python train.py --experts_per_token=1 --d_shared_expert=0 --moe_layers=[1, 2, 3, 4, 5, 6, 7] --router_score="sigmoid" --normalize_top_k=false --optimizer="adamw" --dataset="wikipedia_en"
Below are experts of layer 3 (counted from 0) of a mixture-of-experts language model. Rows are named router (the router's row for the expert), up (a neuron's input weights, with its number) and show model dimensions 0-127. Each number is 128 + 24 x the weight over its row's rms, rounded and kept within 0 to 255. Numbers have three digits each.
Before each expert's rows: a language model's description of what the expert responds to; "comes after" lists some tokens at least twice as common just before its tokens as in all text. This comes from a sample of Wikipedia text that the model never trained on. Tokens count by the router's weight.

# expert 8
Opening parentheses, quotation marks and brackets before glosses, romanizations or numbers, plus non-Latin script bytes in foreign-name passages.
comes after: "\n", " (", " /", "\"", "1", "2"
router:136151158119156076180105153135121135096144125130156092128153138124144126189082111169135120130123130149144131134126061124158156140143148148114127115079128147138152121134125136138119176148124122114187127152161120134111123164100139155097079153084162136151144148129083136146136120103152122164135133149118164101141099106149150109105113111154113062157133113138139146156115132150128146121127
up0:135112138146125152136083131147131150118120110145127126136134123157126126137086089158164171119111084125138135133172123124119140125112103096143128113114162141122121161146126133123122111108118149094118117141143108135117104165116163123089094113149111116154120160097175129080091118132048070141125120145150104067149118106152157109115154148133121146129090145118094110120160145198144161129107
up1:138148154143137136179131110162146135134130138125117124112154138121116088142110116128100105145115122140154081103139088121146181130137111127133139091112153079135099115102132191116104172087098105139112145158174160133117114134147126120159077162090130111128129123137141135146133152112137156141129167122137114110166145136167124074166119173087151114109080116113137116152111141106077125121155
up2:179131096120174178129103099127139147117128120120146102138145116179112127127121179122116108114126130127195163150116099151108112118119112105141116119098137141091196118142119114140173118077120173116127143135149115134116148131120153145116118148102138118128124132147134134128132112139156074092133130142101104104115131109126147114087103100121131091201138091102115120094071130120113120109115
up3:094103117123088090146127120112146137132121137095148122100181144126139122126110135155140203133149144178182075109119125130150140119144187127122144125136145133140150187136114099130137145139122092066110152106114117148153113140140155133132100109093167116139115129116142148091115109075124086152090098148115115131102157132123129090130147114125165098098123148166101119129110138127129108140122
up4:151124112166158131146115127079149183102142107121142098146139116126109130144115136139118170118118150145155096140136097130137124141095096162139144109107098093096143106185155074150159152137129140172142146144152160121107147119108084135143130140121136094158118113182132167128147114098170097133135128146103122144140136118166163107079125107125119078147115091118138145110105153149140127144076
up5:151156144105104106147073130102132146140127145084127109100124113144120165143088117130184160138138150098146132108156091107166124082110122163092139151099159132130139129120097170137098150150153087126167149149139136144122158108130134159112158122096131112145167155164128099145128141102132109152131111171130178083135175149105110149129134162171133112151141116167130147149126095128140154141125
up6:149104123097140063137122140137137127135129131100137147119104126140117136137067094110119120139139109113141116114124133150118168169098174120099121150124128163122165146118128106119119108159121136104161122132105109109133155191124095125094121152185118128118129159189163171172164147114080112108109116139083141134109108154129126105151095104162135125156122150172082136115147134121088123140127
up7:136162105128149082184104137144134142134125151109142152208134090138106165162134092128134129138159100131142091144102093087117148131141105108116149111131155105135120134140146117131119086181104163150153121114144171100127103147131155128157130132122094150143133135140115145110132121146116101092141175135097124091185158075125127115137104141132114091149116115103109111119111148172121099118153
up8:118126141143137146151074135128121131145120143132155158116128148121134140129088116173103108096146124137159133123155095084127177161130137155094134114109148176108122127117143156123142178151116166139114116117151112085122107147156114125168136102105128120129200117135135130139142122100135137143130115113128145112156129153194131097090129100148102119096122141106124173119048167092108101136118
up9:152112117109133121147147116153119158128167148110111127127147104150152175162135150140111169171099161103102097109154100147112121115135156093095128104114149149160152115105123132116139182164123146147137126125168135162139115155118109168164139119110107120125108127152115125132145099083158135149107127142111164129116154133150170038127096102090117135118116112096118130088160129158103110100099
up10:130115122148158147172068138068177152157153140109129105117120106116123134106132132132180165090131121078138155103142131095093154129109133135110139152079166106128171134146140111112121145103129112131138149109149124126117135119126127119135152153089123119116134150163151156112136130159115132116082111103124158135185121142169150095094145096102121109102140072140116111114149131187139120112113
up11:120119109159141123111132129108176135110136131091147081140127145113152097071101137147151152119147167140139098095149118099099156129115090123153134116082090113158102102139114158165066171164122133152111146140115115146129125118078123168137100156120134130150155122106164161124112128157116103152140137151137098110111120084095101123148147087168134125104095095114142145174118113125131150129111
up12:120110135117147167117124058115158200116115144146143140144120132122148110166121118126115150131157179115165126105160136133152104125173135129082135161117105148108154111116170105113112104105145103141135150156140170132174128091147152104165126126118153119143087126162122145109151110072143162071115129144116143163106102154139105135084141137091125122121130098145133110116155142129149152136129
up13:128098156137139134140124118107117125107154133149145074112145148150142141139126137157115112093116107194153141147103102122115116136127105130136132125140125172110166141196152140178135132148134099147145118144144116127107127159142134101111153143143119125115131114102142134159178165169108128147112106137107100158111147109195133109112107091136129106073142101148139156113101136182133118061096
up14:134156119142125083153095159076122169133109129132132113131141148117149147118140087109102180114146148153098137100113137100140103130093133144114177140096113183083125143150129161123119146080130122086160127130123134142112167155091126128085126124131129165166124108163124134126122117160154102156097130181120121126156116171157138135118122075100131111115079112105127124152128145177135126143121
up15:142101140106176129177138113097116128101146135141137137119153152152108118143117090153180134122134125168166148128159077137143141134130098169108142135107139173114159160141109138146153127155132151141096147126137084126137106100135160129109120131109137129083084173139150131093170136138137111107129143128113150135134106169122139120130159070139151106126142067088121157076132106094099130114152

# expert 3
Subject pronouns and nouns starting clauses (He, They, It, father) plus digits after decimal points in census percentages and statistics.
comes after: ".", ",", " The", " and", " that", " where"
router:191133116110111134133103099106127139149139120126112097131124143136154131157119090156127130157143134143127101155136093129137132094133165131108118146125157093129133119125130112180122150138120107086124208140166126160119121139093144148120109136118117120163193161126088155125144136122152155156075126145107127135131132112129118092134082112208153134120118126142138149116120163186121160115108
up0:161146114118168087138116137109133160125152185115196120125133122156150123120074120144085090101132144138143157153171104129150113161130102144117135121125113191125121124143127108111116164123068132132170122127127094108144140147141096180104102187104120141102102142128118131132147151145128111116094115121102138104141084117159126136120126141125158118131136102182116146132087135116116099127158
up1:127138113107117124110125157085104113147108131130126137140170153143123141120114130140141146131164108158123082158128108103129151143162139146122172116075154126125168074108091122156134104101051088093123106121136128098131158125092134124115075177103095081107174090118139102094126131139121140144122132176130113158148129125106148131136141112146131088106104114115103124094134135131087129101129
up2:116109137111129112148146115081121145141102121102095090109103143139162146135117135172147145127104102128117100102117091122110113148123147132096152099135116115142094113143118142148117138128146108114116155130131120154117134139099130115140048138124150123118162102157117145138163117139179142129093150157125133110134144155137137084150086163143193126111087124195190112117103169130115094153096
up3:138145150120095064117101133129105070115133108086117099157144114125119082137140114142150113131139145145111152119141137102133107108090119129126127108152131104132116090078121103162124127120078123135120182091111173092113140158152139124088105155136092109118164114127087118108124120153130134165132191148123150117095142081137169134135102148106123103124138110150083163119094109145147128135137
up4:144111164140143102135101169168123131135130129104130124153146086103146134147144054129111108137158120149160093136150125126132154107096117165117132161135127107119135118111114108154104124140136131125112180147155151160111114157135171118156108119087087097138153166136161168147180163128185136129112107158142126136138119116154169140112113078150145152132125138163133139162133167164136155101111
up5:125130157129117073174076154119119110164114135169150096083154092156111143127125103137124148112156125079145089087167127148117183158126128114120116109103131184099123125151125106107154129125138129142133138144138114134113126130129118196092113117116096126137104106114108110103111094088155152099096162142102106128130121079141135118160144129116103109144114099139180111117102131128158119133101
up6:166129106089148140152144118116146129164153123148151144116108131117119150110112135126095123056153091106190097088139081159102109074107138134137153162161122153107110176115145115106149138134114140113103133130134110144138126137148128127134098093083146114130141147121116145159133106108114144083143133119120123124135135068100110074111129117116117138182163079121117118161141096139123130139093
up7:124150098120145110150141112171164179117167135157106152142148108150144138141142088110112107101072152145111107169172107152163117099149156110101138099159137151115189150107114144091134191167139122097124141118135133159116108128156126154150147115105171114119122142106122142153164109081104157121111133140082144103144137078107113131158123099139134106137129149144143110124134131149107149116139
up8:179107143123130148122152165108144152113128142124185141079141096141188112141140109142116124148096129129143142140124141130124146124099099134137112095118138111099161125121152130144098149138111145125165180158181153126124115162147125131142095111083106123126166132091159077121136144130169121118082087132116110144158136130148128128136110127138146115180147109147152132178117156197103148139136
up9:101122129084095126142136117120123155093130139126110139115084124163139132092105127122131111145149119101147132081087104092102149139133181131165141148120108125133121126161137105182135160147144152156108120163175124140162107113098080121145149170097175126145163111137135157127120114114133165128124139092144105146139095120162103081111131153129153120090136162093119120102113181120115107147172
up10:164144195136107137152138160139158118180190164131109128105178089127165135121113132170164114166108128106151152118104128124138130119134172119092152142130135148133156158111143107173123123125111113130134123135173177132164159138142128156165098154128147112103176125117113097164143116152146137106129125136143133153144067137126128082118133143136116110115139144165122143148143148146085117128118
up11:155133090149132143162105140106112141180189123130126114170146145104122118147111121155140144113133161126113087170101113119140128083178118108087113122130138095154143118179130143165172130132090085159139147136166174117099123146129114136138107127117121109129114180110125146113135133131103114111132151152141136087116145112136200136114099125110129149090139114121114129126088156152090107147158
up12:138107120101156134132070123102101108124119152105130127128126110143168155112104092137159133104166134157136103078109087125139117120095170123115171152126143116159120104120119110127136151146136125085158157136115197107128110167144094123110099135091105171143156163081135129128122152138135126111107111086140149119125121074113118103084131085123178124133111146129078153128136121140150126154105
up13:115111086112122131169150109101136093158112134171148107132154124143127176135120155121124137121160134177149133162119126162132128137110155131108139131105136143144154112146183142162133128121112121156184211120147124097132124131116153131132130126092135124118114086142163068120102169116144139141165138074152114102139142096105174161118138109102144141128101124113150106183118112129117128137152
up14:142137126123097115176075141114134103143124112174144133127107103128120163121128118121119102125154123139150108138132105116145144100101108095169144138114104137105103101117192124189131115170139156142164146148144129159137106140107126144131164129106163118163135158109095118125141120142093141124098115130133136122147121117162103129155088114132168124091152105163123109124055137192157112092095
up15:124128112116161117149146162106161118124174116113115164133162139171106082111123122179167108169147144104100112131141086132140155096103126131162127137113136130083134130144135097147155203142124145139080107132168126164121153175097074136116154132135129133139095131130141131143108134095146144139161163144102135097153143063133125133119086130122111107118161146137120117123127125172119127116116

# expert 14
Line breaks ending titles, short descriptions, list items or table rows, especially after heading lines and infobox fields.
comes after: " |", ".", ")", "==", " =", " =="
router:156124144131151119163115097106131147121113170118117146141140122125190112138064168177142159155140144175180133160167082098113139117176126131119174140097110146108136119115132167130093141106105104156164135141153142117122140160115125177133089126135094156133178136144124155113140141129131105146096153161122148120122100142150171118114129113129168081131139110129141135114113148133124127101141
up17:121111143135137101154107119113161148152139139083129123116122143141136075153103139132123107137118129115119152099085117103118103160133165117111098183157174128113147159133086159147091151167122081085138163165141119143118113102084136148118132129149124150137106155162132135142140126159119106129088156092116152133176131110127102137138088128115163109092133062136118165085130127097119127136097
up18:114115122139140108150127099158117120139108138085117136132124091123142131092093138131134118125160119142167134149112105105126146138169119167113153127115148141123113139119112133153151128115108126139194101113116122117135145145138096155140101092140098143143117144115090131123131122130123056144120150137105128043108127166166147127132144131151108111215155154110085124120088140149172083120147
up19:130103139125131131115129096114147140146120145174094117111109099134115103172113157141112153112140120117161124173135137110120130154135113120132177155139076098103128100096115123146132137130105134079181122116133151101103163114123100109106104140113109142112129080121105159109136179136100143158131177165133168134157106099143154116144063109112192121120153128141140134132177097130120135099100
up20:117101104141171086122088139104138209094120142099142118139117164128102104131111121133153126118173155159169163128156139104103154146123111168158117090147107127109122091155163133147146114163128102101122132120131107119118118082126109143167166141104115144128162141116108104096129168119126108149091098125107118126105107111177099117118129134128116079130135124141106171120121139137128148169082
up21:136112128114126127138153108147150127178129106110150139087132115142109151111112147133086161154076102147132121141107145110123200169154108112138135121120133139095107099145070125134082121144062107147111148133134134135110171154112118125088098127110142096110148097130148118103148091127121155126101119140097121133095114156128088124153093152105143106137113137140087150110110156195147141112132
up22:149119106129107088125121134143101153135150127132151128154085152134102129070134108112120109115136132086076088084102136129118151130094114094062103153114180123158150131112129097108127123113118130124095125134168096136144145165111096111116134152149123125119145174180154151148136118154108096094117152121116129147135182161150129075091110103138129127160105140138148118100118136141125132147173
up23:121159150129133094134102120098102116148120119158110133157128109122136131114093128098095117088132173136166155155137065133155136107139106086128128157107089121076126180143132120138126177107114130160198099137122158108092133142123155110148115146147135136108137110131151121156120118090177091149134134105137100154129150101114143122112150127096115096083090091118116123109104137084108128119147
up24:134205107144113118118153146107121142124129106119155132104126089121153126069131140105135128094099116118123080107127109150146119114098095118127108152110124181080149126109175118134133142126116136138133136167160132146162041117162072163155113131069151165102100144137127137132154134133096084141129134130130119165127168124114151128135120138154128120124125089144127134141128133138107149119102
up25:177103108121147127156120141132111119093134158095102130130127066113136134134100128172141138146133142160163140154104088146104132150138181168139119121128104150098134096126121100113166127124112100137108108084113129077120150173169109136124118148133097157122142101195140135157115114141102148162115106121132102133128104078184146123095136129167164126147094163151128136154134113134120150123120
up26:144149139099106112114137172078142172154109141140122136159162143123124130152104113117133144165167103151088111149140129135124137086117106140077135132122135129122114170172139107149135133152147103111082119157166154115172089135069107109116101103137151129148151096132160132099116156147100112142135151111087145118151153078169146162113118113145083097120096153148115153139139133112116120112159
up27:136132167133132144139122136102150175111113145138098137113110137113105123162085127117132107146169112169144139111099138134120166151142162140091179152120089124082094089120135158137113113136111111146124124114189151143112131158122108103128085173116136135108150148144098132155163113100115163120089098154128176159117108118155078120133109140136131074119121129136116132122175131175089148146130
up28:153131101128138128163103129072130134117129123123165138118110164133185164130127130120124111150119115176141158166135117065116115098148122153116123139119144095151149092103132149126139165129130110159145126127119133127141116151125093159159110120118115141122170112121147140088118188142093118168068079157136118135117106144115132136128144127126181122107137093146095152140054143116115139120089
up29:160114094115119101124142077118139121140126138118144135126097165133124150091137129150139155140086081165150100170108126134093153119162073161113085124120151129109132144147067130150181147167130162159117167146115129147135143140119101121114108117121110127140129115159124144072131144126155088141137150153110066114107123110137156114127130076129157105125137128115098120137088157152092112145116
up30:215124129131101120111152156140166159122171156102174141128125175132151113140149132162167150111129165102116105107115126093145121121136123121083160154128147137130113108115168080120086132125113116134149132147181170108136128153139104141117120125118105124121138153153139138170126110139131110120115103121108163133130138129130106124124137123157138154188135130160159134122107176182091095151147
up31:144128160113086129133109083133162155163113116143120149125144131131084152154136086132063136133098106134103099161134147108152136147114138125119104143131128094125147127116087091162145159139076133140125147127147147149108138117077107142117132143089103043154148152103128136117107184133103147116065113159134122113132127132108137114126122153165138156112110145124093125091111131116145164131118
up32:150122152067164092106098084116080157122121133082151137151083114125161108130122101111148139131161134099182133163085111085105128123110135122100099143129159160125158125109131104168128113112154116126105121150167123081169159158171087125127160124147105105141106160125100131115155170118153113124124160109112150113117135144177147120111134130104131137156158132107159125135137111155127120135126